config.yaml
d_shared_expert: 192
hidden_act: "gelu"
normalize_top_k: true
balance_bias: false
lr_router: 0.00133
num_attention_heads: 4
norm_eps: 1e-06
init_std_qkv: 0.0179
lr_mult_o: 1.5
decay_shape: "linear"
train_tokens: 365900000
Below are experts of layer 5 (counted from 0) of a mixture-of-experts language model. Rows are named router (the router's row for the expert), up (a neuron's input weights, with its number) and show model dimensions 0-255. Each number is 128 + 32 x the weight over its row's rms, rounded and kept within 0 to 255. Numbers have three digits each.
Before each expert's rows: a language model's description of what the expert responds to. This comes from a sample of Wikipedia text that the model never trained on.

# expert 13
First pieces of words split into fragments, often one or two letters after the or a (c, p, st, un), as in g|rapes, Mar|xist.
router:122099162143062084111125100193121077122123165143160146083099164163149111098129157113143092091110104113121092124165163135059073102110152126189146170133094185098064076117118100123130151096092143155164128125153184103086072128150146165138095124129117142096148113149096126150166113086106163081091071158145122090126130168118130158177111177139096096124188167169142151135166118080088143117153110137125130059127188114075105158114126186092105198167180090127154098167154165076202176124156080100122137092127070161144141151156150131100159190210057106111142085148124124137129115081108103124153153138162108170148194107099072078108107116121174145126085127126149121162112149140170130128082148113112155094137096105143085121158126094106126169137067113177136117103099145162197063135128141
up2:121100170170171127096145164191126141121121147116128112138071164132116064124078173102121099178131108130115118101151162109068122106119140128152123162182098157084170136118122096121080104132092155090180112148102134073083128130169112117116135147107095114124119127129217173155153070123064130158185109165097131088133162143107137122162101095121102094143058091108139128132165097146172113110153078116164151098126163103141139158070136155061070160111089167134119158163129149130126117154124195132150140131145148147153157139110056191109155129099123175055165096165143175118104105096089092138103122111163131153166095081155137098161159130148154121159131145141131133186107095177065148043077142113156097070175056086130151140168165159108173141101117115159070099071199092169084109161135150
up3:181117153125140111102128078088128117135129149119151123147106136141148164098149110183148130177117106133079147152113087202122085179162121150152128147097175127165189166141099075119108110126106128145173158169088097121165088091118167142123124116145091137137093111155117124110118124106118184097150111180127206177173116073121080129160022149125141123077117159161170153120103088190137008096135133108062086165078151144110128069111130165106149103153061084122151183066130086090145114173158132154139115098130131144157139168125155126087097143112150135105166114119101127143158167124168113167111138087147144103141152081143078089129099132128138154054145121121189145187143127154125113094129155125069170088147126122103140112167171195068066171104168163119170106114122114112173180094148108
up4:097134160133094137106083193155149146171122163091141173168147111114128196176086152196174142133092099113110147093148066099138102130113133116120114120141167174119068088125165067093182138085147054165093142092081103140144135136156124149133116072146106138064090163093147110097145074121153147133161176101176134104124121162101110134080098122132103141154127139127130156047168145103121137134156163091102122128140193124191117102125124158141133083141166145141171098129141168127165177112103128175089180157203072146097125066166124076128113149093130037125211095169100184123123113139161156149125140114155115087132154102113138126181093120128133153100047126085074139106157066153143115123132120103111131108090128189194146074172109148109159168121139084087149095132096143124141102136120072
up5:147071133038147137123173111143161136122097200131161122097135156077166131112120124164122102097113166089116098085148112157076148131105115124131127154120107134092116107128122093114108093122190183209229056107157136142106133143121181159133144105091083107091161146097107111115136051081146085080063156095138149160131128133177083072122129098174130119137115181162161153185143124069116070112137170117143165086143172157112122102121086146119095183115125081116119088130095174155180183139124144181034089127116102121161168176068148128186117142153110140180137120189117098141094102103110153092116127109167141120137144176126137090100141165118099070123118158088148133082067125132120180138073104127130099127124119070202119071145133140122151119135081144137132152140138133138132129141076159
up6:087084118076177079154124114150119070117108189142142097112126118137123150147101138154137106142104167186091163143123107154079080177137168141104123077114112157101147097097136108098099150104118183158147143095108055160171083109163142154105171086114189121124111108090144107068129122096103094123141095156173090128127154108177169131130070116089144069158152115105012152120144150067153175131158081100185151100102098209153073129152129144118141143129116130134147154169173174133180139095118167088118218145128084097117115152165118186144139166097125120132118107146203189141173188069107156136190150104167157130110123147154106107132096113108131121108128147077153146140191112098094111109134132135100103092144159142137102045131174105115086158103079105163130104193129145120143144172128125
up7:174071113139107074147132122113102091086143148171115173091089118074141125122175134156130128174166107167147159094164158107086081084113120181123092167131093148121039129110126125166106118087103073093162088143178103186089066185169137131170166140111123118117126101167126148144168129124178150098134153062140137105128122105097069089196101104102131170085144116083139094132163132073145136118133173132166114119166181145148121187160135096094074143171170087105164097173123077167130104160128172106164082127079121134123070180187160149192092119094099079107145131177093142147118092161157114094120166155138100142074094118115129095123172168108096152082137141131115137151148129186128149166139111148100102082182104143066182080188126131070149127138080123115175147115168117123158144113157122
up8:094147117171173124117152126113105105178150122121130100129104121156137088116149114185085113099136129083079139118146081141174080101085178148150109140171119127092086153162144123087141092102073116131086102097121095144183104130131085172092112078159189088194159088121099109129213120120125152132139109155192094144191130144090122120168120155118123136151148106174180169128107155168073084107126180108172113120135126146141145126094164108159124101146094099106118148141061176132119131174125162106137103149124152139190129134180108147062093142078139126113166105120111163149141182099140145175103168093160106109183109068083130156144148107145166135072090158196185142244149164182119144072105095141121089144110172184121120139156146109084174156136100140166166111160142137119045127169101172
up9:182102167143177145138137128129082079121136116081100110123145083117138165166127119118128133104116175162119149122139133146142142139108117109186125177122103143070143151129095058135070152139115073120158081115200200160096130127125137165054156173118128078129045136119152148166096147097120122130089081209131164099139136158135102108201176162119155112194103154159093113094113143109170117128191185150097164137134152102089073122115183154070098191141116130118127146103141126107124096068188163110078161119102167135081128176117167131123096082107095125112102123152182079113080089116110117112126099118170109175130083068128140116111122080087126130169071156125127133164081160158144168177152174131147143157096164074105125067177135086165148109142159136073123060099097156119103127139130079
up10:110168171168178087149084187171080094165090186172171112117112112101069120094123144111122083166118173123116120146156093131042109174100137096130178104166126172134086114137140111166176128180172163162190173121155145143132131099185113161101181146177118177054126154113162169098153137117084093124088096170127102120131126130062074124127165160076118047159063152089134090111105159173114138131114121168141145129094160108146091088136111138091161113161168165136177159077142183060153144107136097128137168115085141117111126158133129100137107130111161101163103124076122146107146115109085131131106124158126145147127154012119042091074129140186095085120168170143115122108147121124148130123069133184089152137172147088098147118122108147120127113098125123134109074100096143115159128168140113
up11:140144149132064069090147069217151115096141183078110111059127172139149087064095146142107106105093160118093125212048209156067118104113103122163106155150169099121094136147156135077125157085115118078150090196142134111104095157093092147154098166153191111107117095133151113185144114153148075102144127133102236144158120148130147125203060118121171111105096151115145107086149120132104097104108112193101118096098132119077157118129146168087147138158109123158128123140121108143144126088152126142095158124114125114154130122127106127137144107115071126129162106160047115120130113156124114106202109145182143117139130170160158048057115143197108120166083143162146140125138136144141146062083102111127138133179136140110114151173137126053082120150121132101130134127107099114166094140092155
up12:124184176129132162177134121133140094189081132146116086180220122087125120137088105127094137147088110127140143152126152163133146144106130108128105151106166132175108091079127105126144114091144088053112106104109157130113062076172167173105137113117147143167097140131114081088127124166101169124123133105142084131172138128117077093112146085138092152147181189124151154120122078148089127122069137160091123159080108149139140146132151104163148159111143123104119195088133088128203054096151105161089125165126164125106105123127102139118135110197136160128101109061214114092165156152107094111117063150124140050119170096064098170118072142171126145143076123163085168161145175167101095085142065171129044103104167153147089123086163141127139139153110179114127100137115050094156140162162144
up13:155165126255139108111173156147089083154113117122149096101127174130137128185127123153124157076128145141148120155126122157113143135134125092137145158096124150132062140144181104083101114132109097110099142054164133117086126145085118078121059128148157123178118124130112136137084136143076103177099119122120069129133101136107140156187127142166150127144204115172139070037105087104141128153172167097137118104127105129116101098162117178086088141133129105133129169148172091064116187194108185169100104109106150081116107173146186146155169141180118155077168110139103126150128139124062098115134153132157153080138099163211110086156067111081116146124161159110138131138118158100051189139193090089101163155165133117130160121172132099130127086094126125136087140111038122115105110164126159
up14:161097140133085144082124131147179098149071131087154121075130173170132192043098111071096122120103066115059181109098123133105090092142171189111116105133138130084121151143139121156123141099111126119170145130217146049109138069118171156163120154139107137127101081164139147157137108101136125146112105165126174152135142174118115070163117158146135133100160127164142172097108104117109134128169126121150103181119138161072113139107034166092164138103077133095128065133123153062103161105133070132134172111107181179139160064141077081121158173128128096140146121133162115094156093128135177083158176107148143150046081141134116179125158107130120127125094091137163167124122099138140122153102099164131151134128116136178185093133146122110153166140084118126178149209080063141134083061107111
up15:084102118117115093137134083170165083184170127111149122157089141126158115099108170112151180118136151144104136152178103138179120088124111095031167130124121195066154060134095148114120132109178156134146172135141163073094059152148111138147157154062140147123138131126160125172147056114129104117105163097145170119128145173140055159104170109106157088146093120135120153116138162174198152156139135080114114122091126092153180135093131163161168168118153123127127144207155141098151104094128061126142172100095122132139137185132094104108205174174136098104145084131155136138172173087087163159134125124182092105102192112111095118113112087165151166075173096090071057145127082215146188126132123134127133121074122143095151129170150138133149125086162111113140049160127118126147119139144152
up16:129155162084166098152161141155146125115150169169170105111108102129141070143088121120173180124134129085124083099122154101157153160093122122118127092104103109136120143137116092084084130122170123114140145113124130097152120173107083108125092083106139083131115112075112112092130135178134180109054037142179143135134100131139168216178164057138145117105123131161119101099130124108175142131102157152107116082116156125157221091190123185108129121112205132097136087109158138124112110178102129156123120107131166214138135167176128166098077170113117127090139038082176099133166132086096120187132074133165147140151107121145180120160177130142120105101094127056122136136102114137107169109170163076126092139174107164150143072130096077156148090118124181057121208160100139160138082111128163
up17:139071166101164115099140096100130120110167157198144162065144133168121166119193195106125102117111116086082128119071134182115125069154098109093129120143090146067105119075109084100146142136107147149155136130088193100086145148124172087149096146174101124164112095120138104119148126131104170071088087161144155146140133139153052147139098147132184106123186141120154168099121107129156079120136100165132138118121118111112076085143128186081152066117125086137150135142133146184177111148123139097182064217167131128156111163126167180098110144108095165055144110140119091143145134077133148139126128091111123129159099118146111100105163104194166184143143130073149084083084196122132091138123107077116073124126107132081148141194099155091166096132143109085223136134087149101129194114154153
up18:140092176133108140145165130112104135160157174147098163145126115156054139166053112181092135158149078142097160140077130098067096185154049087110120090157125158088131157137107120136072111073099144148131134172172079150152044158109122168154093089113042116174093111099063080188156123121177119122138064129179102128091113139097119155122112088121160151119160160155089160126076187094142121108143145137124084095150119079184141062113164168102100067141156112123116104092158117167163148114141069144113137145141154091161102101111169081146141109138138119132144104110127096122140188169099087133101128094128126090083102084123119145178148118139183147175138171119140158142164134161117094139113092123060142062109103109110167079087146145202121158145117112116124081109141125181165077157108139

# expert 11
Words after the, a or his, such as two, more, only, part, end, side, form, head, wife, usually followed by of.
router:151128169125110098183148132128068089177111128098109128049193142106141118117142125136110120160155173198135122153155134141115147093105107146139121187121179117169141170050117163098171132129101052072185140132087096118111124178095176134096100119126155112108195134202157124142126071117143131124112125081184123140197124162032130157136141112159118117107108063166155101148101123128139160143089071138128127083118138140097126118133125078076140075114133161132129130077089105180109112138174135159116157121086115165110142070106089146159089094129147168082139151089197116129159137197149124125102155106119162127156108093144135085093181109108137089178107088159123193068188218101086109097080119126131136179165189139130157106161131130063166139130124141126106107091134106133140129163119127
up0:114157149144145091161172154118137169115167081053146146129132126099157151122135174112117140073118185107148113156148142180110129116066174154116125162092135097070140200233115124140166148110145114164119123122134134176094118143154187131097091121124138179077200150084163128120236109106085107077124101119113084102152137178138135100114107148079095137126115142186135128113145117197118152074122138161153206122137211159079105105121060156171098114065134201096136162075153116124116147144098159081068114089150149139170134143140133119124071080132128163166129128167118167122116137118098172123197115138157173127122112106174146135101137102114090074117152159089146093128121162100069127079124097104107144112109166124125166147093153116164157170116143094088134111169171093108109145155105086
up1:114075125175181112194121221124162143144100131090120120141094178149086136108137146135148123169134127133147183143143124092104139225120145101103118148119117113121176123122096106115171138130156124172130113132156083139126181138169156103117133081146152105127061147147161157145134142127122110130069074152147136086162134204139136125168188101169150127065123096161176132152109110204142118176064127153146138124158195126102108116159126140131130096123116110122121138150100149141155101117159164149099105085090145128120143182154086119091195134108143120185153184199120155127129106168134148108164170134180115203127132095233158142083112099136104141189063140138131181170123203096117138119200111109160170117150165110147146083155141140090101125150085140093133081172073106114068088098112110
up2:087118110117130110132151125068122060145150146039076122169120117144160109150108134131186122139164123122141077095119085142111079109105157170094102124176144120093149095080104170178127151135131127112071091136116047169118153119122123143123122174155111083122165185160086123132092137127179131077175127192160213074121118150125141113070111125076165120131159097121106150120198143098118144086150134076119092139166098133167131137121165186078121068135143184154147180089124137161128155142100125184059075107106062112145119094171110147090162147111150146120179150099077105113085130123123093120112169133082226095153138094136091142143105107094142128117109114146131096144134096139156071112207159170148171115169183175132137186128111118158130154092130085101166149076116102156126091161119141
up3:236061143210191183143095160069111131135130144122121118106185127130123166094120067115146049050136108156078059150157099126141101177126097105117146097163169117049144122142133156161140108160103153103168170092134118130162108087142114134183142156124120079098047154104139132089110136119166098115121160181130080104153151201097131100163113140127125129152092168131219127152150138125161151111101114070111152101149168126081129092150179132080135148123116168209135113131147147092153113111142133117166094141146124144102149114107099106129156166157089153165094150125102091120179143156078177129094128166124182150082196129140165154095152151166114132146102144143096133083117171158121116121101087068081112165145097097082185107111144151099076165095166125139090128128117122114106144117140121
up4:141166123116149091104134141146204114128127139099172101149078136137119118130159153176089068162072132138128132080155155135188202072134133153137103111149161140138103131161167069086123140146111141189144132099179165136087182157141109114116161148126154097104147175158170112090120099170067081128090077101109085104157104133066050154109178147145086116115114066156165150186113124117165163117108145155179166084175142142089090146143175069060126138142164092115141123108131151142063122201060150083131103127115122139171115131225156152142109099070137135134149150162077077131100138123155200103117178083162130139126136128121173095099123132148114139110144188143119123118150125128087093143139143188093054195116179139125121157101106138117142140148106092104083165092085141138111107149123149
up5:149110120170139131126126071115131141139163196131150156073143145123103138151109129125139076165177208176145128146135093073130175113147079206125136168085092104118147084130111111172136145063134109092192113094104157182105112110122153137150117127111083117135134173130118129133152098120090064124134105102150135153124141143082138128173106114128088069104135145136155154121126097120182115108136119150130173131160138100152163128124143094168109118106146108115119157173089173195115095162094017120066113092098071112138166103112162104159091137105127130158133051199171148162123114116185140048091119088089141153134070123058141125140102102148170129171125154085014151118119199151086173088144155172189161090161106086152167152147120120112123146127106147149092138124088104124162125156151155
up6:147142154112148114120115152139132105078132173099054130078127080142112179198089157130147076155132128165154058160086149072128097169133125126156116138109129145099158128052150123128100122130114105139113138098135112163171146159117130143126108105162094129160151143076111106202170133147118148113149088129136125153150166128123118110205140104121126047091124175163078175184141098151136163107112135106162154084104123150116138179147114134128128146151138213102086084158136054139124111127094177155110162122113138142073120128117140136152166073128151169136167094116096086101152103144110117185189149150103058088091166119108209138038122153070148107179164109112145135124161165144104116160088075081124116053091141139145108109204148185109134158152102135155157164148125036177164117147128147
up7:136139151210119127083154092136109086075164084141180103107171148196090119213125094158158143139166151198147169159139097127151103116074136178111086188107127081121137139138102126139131159125072146110143129075151087079101108122117150148139091165124124094153087064151099094130142112208114161053129127158102152137126133149075147127134110050126133117099119137098181119157153158133146158145187136098089112139127149089069098161062113160071124147102109072135145135118150111176093091065144152127110123176155146073100138149137080108173153123170123112095133100084128100102171145164159148142160080161089081144122104113164119146132074075161160146130149077180064151139154118135112128152159144168123138150123106109113121172085102149171124131111119081137111096156214130091144119162140036
up8:122123189176136127152144137135147125106142111178117089087117102091120133114149120092098088112119205143122122097102168148108099153079176185088080139170151187091168180103178105124152170181108110077113113153093106153094116129156149143135107134149132144160112118129128097150118119051194096156075148100197096097185137140132086139112084109137155082115121135086112134122059122153145126052098118171100146131129161171127136102134135146091131135146105153184104112103188105140118149131112173116146152139168130186113138125136103133117143090140122136090112118137173075101180146125125163105051114071158090114090137085080181145092208086171168141143160111097143103127159082139091136157059113159179100208099144148126105123135161107097174220189184122114129127136145175204108149134123092
up9:157076156182104143086124161170123116127120160138155164143172105095106169079146135103166103110107148140141120141140181175076151102120172124140103173141174090128105190162159100105138158103132102140177115167142158135131112107085118113195122120144146136121135082170155104139126138183113164116105071116084149149196162142096093137148077151137165103076104105109127114121175133156121113131124095116080096139178175133140122170110118121113143173136113114119152152090072089174107131222090085112094163146129050163121115140094179165106090139138103127141102106144168101085129169109077160097144169099110118184163151113116082144152084165069055159153133134148106099124134156071112130145126039109115101121085160114126006131174143177073128185180104158076118120119143074137175167152106150
up10:122142225155096171118151131092165138131146170117133160186122090133104116094084128112163171124153105153147104135111116165074067070088162160128142131169110152133187164113135145129179142159130140119175186091127062181102117146152152114148057169136178108112115171119152131114160159139117124100147110152107133120108192131133141131197169127102102108171111151126157159138128146096077107081157159167155059093125131095147099119124088143105095102077115145224152100093136113115147127147082138122113148132140217094099165111098115124165091117134127120073070104076185120120073161132059133179131186125131136024121147133174075087079117138143133148142156069085121129078116157139142106174147063089108106105110101095120121129155161099157126190125095186149108155119087093140151153152118139
up11:116189153092146113153155135151103116136106125135108182154134071162151110146159131111097100087159097148099078091152067145146122154139151118235096119111188168149122095132135136065119128105213117067146155101174123178111150109137202065109143142127141130066123132119171090143122120109121164142193120105103156079147120105113140078105157136107107070149117111118172075082128146118158118081164053123126135132116105157139104123112126153115135150122164062135156088152141088139079101154132130134123212111060101129148152127141145122126118161094108159074156192091109114188134147146087152099195156103106131123148151154149118093116095079139180162165100165104046109144133134102131080139132105117128127189160132105148136096108199085140120053154152096125090138146131147209166136174122061
up12:157112188162093070126203089110087077144121071123095109137088128125151165167165125121121083175099184122128116098142125149075109111141096145112125088128134129102162111100136177076077081131142099113157153113143120183165168105088123095053144199118168151111135107117057150113134062110125135124117077243141165140102157089135140111166066126161152148141081101124135163104119122112137144154130131121166144121150078088095168109164177111117130152134132151128056109153062157137145158164088140154134139125084140128090196127085121135129091120114119148123180088161140112091154202160118084127117158135160125079128111099162175135194133125108111085180124199163162116166118145077106104123120097159148107154116121114157168106164164119133146173167060142150185160046113105177165141153130141
up13:197136153080115109170143152099125083108158128128128137145168127154130132137103174157095091136132111055138153144155114122097150058133124169138160134174112118108143068118091116145138076071053089080094099105133135174134077108167138125167118150099094117160155174147172077162103131103092126132145138144143154180107123132112052144132188085128111164135140129121129100143148143116168201172097156115098144083096138088144101106137120166131111097159170147133185118185160139182116139192111157181136084122129125179119160162143138092139169138150154088102078095113137102120126139129136131153110135076083161175199111168160163103113047160198116058165140124134147116050151167152126134147146099081100143170203075128122169146121069174136143121107099176130118082095129182163111196086130156
up14:110144176162143114163190182151068088146197130052113161101090128199112112100100113114135100095122121150157171139156106136061138107102126139093108123118139158099094190110150095160134134095131148082124121124065134142121187198119116161130179137079156103088143134207137153104117147156141203102134146156135128095162107070110153138131106178172145148137152129069124086078091120156079146129168146131103142151178165177146134137084104124126086122101119072128107107130137138134093107199117131099126148235131199101114089141105206139188151148112122095172102126139100147168132102130146057114115131143130116186075136081114127137171120123131107126115145102153105144140127130190150073103092175101122111130092146169177085130175129030148106120130079085124097100120162142106094130118111170
up15:095153201114163145130156121152132178177197101164135115138114164102103108104117105167144112173100132146128169170083128119151155092093120122120158121140081098147089124145094162091141087152109117100099036130115109096100134105155175129103127140146045173165103118100130203085166157110065143128099110109135161119090126123095184124096120129132143103105122093161191117112126153134171138115154163110127102155091134084100172106193110107113188174136166095096134119142126162130158018158144065189144126147069101174122116064190134111134131118151161130147127147073138155064142051135191100159135154134119114169136108133167135184035170131155094135093121152075077153151164075177091130121114144092095157135099095146155134160078137104110123102142139099121112122077116145133096102179137104
up16:144112085146150117096146127121133165196134130068072133092134159136178151134137203133157074159127143158106182120118086170128151139168116149115104179063139081125168125156172144090169091179116165138165146116143157097116127138158199119120091167102131142187133078152119099165083091137196147112088118145151079141155123108127156195120119119163119130121106133129181111142105174133142075170173135202136136137186182139163145083068180096119178129099124140055139127122132082140140175159092175127087154104066112107102158156129127128105069176077136177154136132151120098122170159122164133128189149102121128097109146130194099168183116125106149126062167123091088136142171084168110068069162109155119133133135083185162103138179149067114143147176139177119127109142144120159156096174134139

# expert 4
Verb endings and past participles after was or is, like released, known, used, waived, plus nouns such as film and football.
router:058144125086145142088115117126125151118041133096116134122137097179087139121158165122156123168111167113092093136165106127095138138116134099185132085122124124082131192108107125121177148134140133059118155064140090155124124074136120153162149102195141100079172160181099142199138081138135161064137138113140131105122165106086136121184159106083134106113184145145103113110185095080131134102174097164152081100108131189117100131140148138114128113057102152108141147076086127125144111146137141180164164141133111120149134151136092114127146114128143214080118145093154075164091076216120111120092090174125127128118159142169063119074102112137094132159110140155085180131199145147105133065112124170091110161143099161151204133154169133177155101103087155101121112049080085081159121138167180
up0:083121109135097096124089145132109102119063080125096126127099119071090162144122169181071094142111120162124170110138128181074102159092170137084105112168112134126129142116172167119162187136123157150191109097101096101053120059130138140052143171102074095056119093114134176197181101136091114130144114156119122115151126098084163063153111146155126053072153123138033100169120066148141106137187142159151188139103076122138084117210173109114099142099166082076151084073140134135126163102147134129161134135129099125165150161077109142151156157147099149169133141137124163122099139103168154140111073126149112165108168089116143131088120152150141134125110162150107112129138127121076140124094095177135157149112151143165117149098083158189077125129063185163158156110172138119162152162169151
up1:138147156152177057078100110121117149183066139093108161101203125146144139162177115104091093143096106171099149090106109085134149147178171133131141110093149142158134073197108088099172119126156087109107141099106130166069151088125124123139147119147128094075146095142118123137125102142105143153112046128143187137091132098125129109155112114118055170116123084087100116129121146093076155132153165210164154127157137128105108113125078149136119118134139162113185097074097145089097159122162119191189092134089099165150174117125134143140117129171084159117064086117144197096084128142114172112132089125091145153149102098133124108183240101111080113146143154119104076140147114132161141119102143206122155096163119086139148148090187146111196135150122145145169184211128110128098126058154130
up2:102091137172124141059144097145087153141116154124081089159098151103154076120162126149146121109163084118088188121122108117130172145103150167098112073179144096097051121132078121101095137156155134129140135053132147111116059125127147167137100078190087151160096197145115124115102091134145131094166129079117138135127118107209164175098126143106153137170161144121166150148112102149137102134156121150193100157130118069106135173147119111215193150151078133142140124169135136120125121119055140136150132138165119116131187159203138122086066130193167145159099118110195144115127112159141179150082064112105143152104081081053131055102082131147162094086155121126059115125194101167107124140123156123094156139148131148087104109137125083197091168115115155130110134095107112092173108082108127
up3:130180130080107175091150119191090073173193108083149125156136119170135133133119181159088159126125207185126144096139084145145108128109108115125156048110151162137126150095151121153081119134136146140110123143144094149154130132106101152108154054170109048177107159159151096057087113155085165082128107125110116121114167060166102070134134065103176149159128081132113120155138103143101136140173122199124119073112196118182146141179093124225124134132106052087113107080099100110124110165126144119151158165076144101125122125143124118096173128133120100151112143107093147118123167193116174157125148116074151149127168098093044035081135113096142137141117107170118099103089117085096135145127149105147120151099107111126098151119136165121088100124165097090135154133124108101074187084093119
up4:140111144137106161100109168119108154182071034127098103144136145138102156116113187142073099103131098163150138067168153137137127120143177061156172116153134142054086143179115077179155095126064140030122106110176108155097144120117121173133042092165175104164170239100100113155122154111146139113111167094092111109164143086072145171159137099148142110138071165125149134112153140121158151084062071189111071188136082125135115160117107112196137138152123093146100154123132117116111139169082099076117146171162118169152115104160122092131180154125092142123047096165137119126132133132105098131082136162129128122078141134094148115099095165152132135131154137221046120171126121121072111118106111099166083116128140154105094135122120136126158129112169125116099101135124111124111092157127130
up5:080157150104099113141131118126143093109114109132155153138160146086086134075138111099109143194194148094127149066105114173104101140110126133183028159132123095131161156123127131114138088172125120091120193129099128183155146138155112172120126168083119168128139138145155176131135177134098161149113163145134140149150112159073131125141197099134126168087147147115140173131144103106107097145085136149077100163091127165069153169152143142100085135064141131072111113166144107105140153150119205122106139013109102173101143147174173109149126165050110133074152198184169083180158095169136112107068110148180136165123167125170077133145145054146147125128138124127120108055173144141134127106132152185147146125130166155093119129094146132073142141158103126092101176132097111117092201175122191
up6:103143104088150151192150162047133131047106108118099120164117153108138166100095169187150175159061088162136133084108118179146093151128115079103088141062129149093163142091101182103137091129119149117125125088090142142138149138159107165105179115104120131145129110121089077099140147078144141099140140123118100124149188137138071215156125191137072141124190138119129123105161180120190153057126193160135162131130138153081145089106135117159138085115119202155086079075163178118163127052108143224084138157093107096135131148167167110174160114105075117146138136097146098115157129139153138142140124137103089126123180106181146137151169144069146125164092137095110116173129141122081190192131115163141155188121119134113119153135098109098100105088189129132160145115115106115142189101122166
up7:116120138175168101167154140193119078140211101098125148163174128087149092144124168097162131087057142106110183137111178168119170176161188103137100080056122106107109096171053152070129119123102134087218162171109069146151128105094182072162100125158098070125148089185135148098102149138147086125149127143073089158175107128130164147106175120104103132059197106150145104111117092180124148091101161115138065117092091148139196152089151108102075154159114126171136157151102109109152141137080161088121108171114111153092102145150127133137124151130098196091153166119126125170129145114141123150143099126109141099116155126157151122056152112076094087112163140123146127070146128141088060138105085128115131132152139064125114137074162146116168127168134152121120099115159128145124157162192171
up8:145143119105091101154143096148191192130130097148155153154162135136066170026156170122102167149159154143143097159144182149137112123104090102108119178124111102111119112181116075134188141129109132221148137119152109100134089118140121086129125151092106109150148097169166110130131171145155131168119121165073180082151130079068114170152140111140129130110161070111127129167134142175140169118150151196121146175102087100147189115123070148104062196082115149131129156095118129129146126148172090101098116122178152116164148079081057096099136127182143109135168117147096136154107183087130158125192137143165010134073182140131092115121142159146103165154121127152126138100131143107147173130136169190238098134130136145108088166159143130127132130140143139144169119188100123126123192120131110
up9:153081096099173100147148110137086123136137146098155115137153107136098124146161163063122101170142051106100107051152153157181126143076166129074114124109180123152088216085123138105121165126131169084120116170124085141087115181099164209119121102152126176149088146151146167185109150120144086127150123092150125151086081131111142107121157147062184113080138145150137116164113149146133160129103132140083079171135140182134158155101112077159163172139099141123125201116140150146101084148101171082147073126075089177153146117171111157095133150070174105129132114060171136077108158123094170081119152126113129156182204103166049121116147147141110156169122105133133149097094069186199160144104134138135173114114114188143143132103152095153180075159129143155121152117121113156156189127119126
up10:135109124148164115066124148171076113111122156101190215110086128150147172099187146127152108206131150051151102119129145109073129187092095190116155101145064102110167166112128164093134113112135140117110148101145130087099085113143102111177196171123154092147094143126151130147141137131134163055115126086117117108121145150146171129145122150150148133111133134086126148143155083106065168161156157141101119147091098106200109111136081103114098090134129123133073102102141071073181145096140167146116117138140124123099129163140112135127132172101123182113147156104088127078134130138131109128161195081099197149061141137089099148120072183088106153217058169153179138126119114086104103131117160094083104119103126131159174106109205113071114144165067155133140109095120204162140097161138172
up11:155094120119146162170145137105170195118145149123175131144115101115116080083161139100080143059156135106112108139105153113147078134121123100139084165095097184108151106122092179132098123116100175121128175135123095163190104131179099132136147127121126122154144134086090095151158126135132145101115132129119142097145172164106112205132115158142161065124173152111079135192076033116098142086122099184136120072186166124129143167114138220158084135103150141131108143134100126109102108188133105197181119056129135150099138181136099151192044118085104155143143107191145135185143147128133082095170081081115161120127064117108105104119171127076137079082114120144122182133144165148170165095134093140137133190146112147151147077127160199130129101077108116071126070117118119107115101175118173
up12:039094157120076143071099139104125094118123125087121118138113120104102117138134063183137132191132132159107093161149116138134116120119120139169091162059149099067103145155068176150096154141096088070168145171134106174101188106163074146094119109114156087150087087108155169126137086188149141083090161071115181110184144113147088148157185144121160137171174115140129138128174155126171084134129114178089160124056115132131124122095109086139115141097145152196153157118110060138127170186166162164132096130111117111054115142146124110083172203118125167113172101107097126147119150126150133147123151179089137109102094125139122105177101119081149108141152095127138151124133102154107171140109139118137116181157203170013145134118139134104103063175113172106153116121134158083175137117150175
up13:123125110105174100158124130122139118135133109129109179113120140140195145102109133204073142172138085120126120097124106196179123100173115112139049173105151153107104159119140122109095154106063114155125124122180153205097127198155121124152161096114108096141140149148097134146073146059088164132134172074082094166090150152152149135134135083106127130104185166101134042208144137082145121113118158110148144107107153128104116178116132201173122054123134187090118100140096126108164106143102109147069069192140116084133089137159117137162198126117137155139055120155156100126155148130207140060155195122146108132184112129137116131160205136125123099164128135159130129095137074140131162065121152107068119139161155182145128138103119073152107108068141114113110115153106108163110136155092080
up14:071095085122142117103130107129108141153111150118096083161117104174124110105129103161109070167132155130167204169156171129125104175140111126096085095180151169103145170100111139153131163172113172126162061127152072185086089145099103130152153175239119097140150074137096111140141175121108117138143082153143117100103108154097132128101128096145110093106097150145109157119085114091137109074103120110143115118181168144118198137105128201140072096159144118108135102103131080084117096108120112094118176174146120136163139141117109154116105147139103231120109084067161133156095089163172104138163135130149097074163161075111182088145191082186139122151156114043096129164152137125109147188160134059176079134129122126108123139159168101089169148172110091098155153108184098115128171138132089
up15:102057157076128140114089104145098127112159121090070116138084089146145156144114132140127073091082154108143132143146155094122107145130142062096132146129083118097175158105109133206165135097082123153121175090160060087141146125127150134121116167139086102187171178164099063143130101119090206091150085175147099113106118171131082066081125186139179116143052092186069103153195186153143101111031098082083139141134134163114167111143059187169122054121135108100093147152107112109133106123102127141138148150119127098121158110116183118097106119138167126137156187132082154120157115154114076146129136100058089078093147108139166128119098107124068103143152158117120124166104102164080159182064104126138181122088147094136136095137146150119163113112163150143138112116109106114164124122096159
up16:098116119098131097103062150117161121145113158164092174140131137089103075164142144067145075151121116133117145140193131140175118124127133096092107137180100150087095146178124181166105187110110144039131156087151161121085107088049112180110127130111115083123136105098157155167160077170135161108102120139141109134098073153147105189130139123103183118126136119108107087136113101180133100087159150065109192143130148144141132134120123140139126116089129107106114089152108123147139136149137088135118071138051111153174060190178124172097166137213163194072049112081106103114127167160176142123056162125129094131101121135130117076103107111114129087165116128134158103131172123098121195142116068196120125118091175155125092115170136179120177152173082090144109118067125120100131086090107156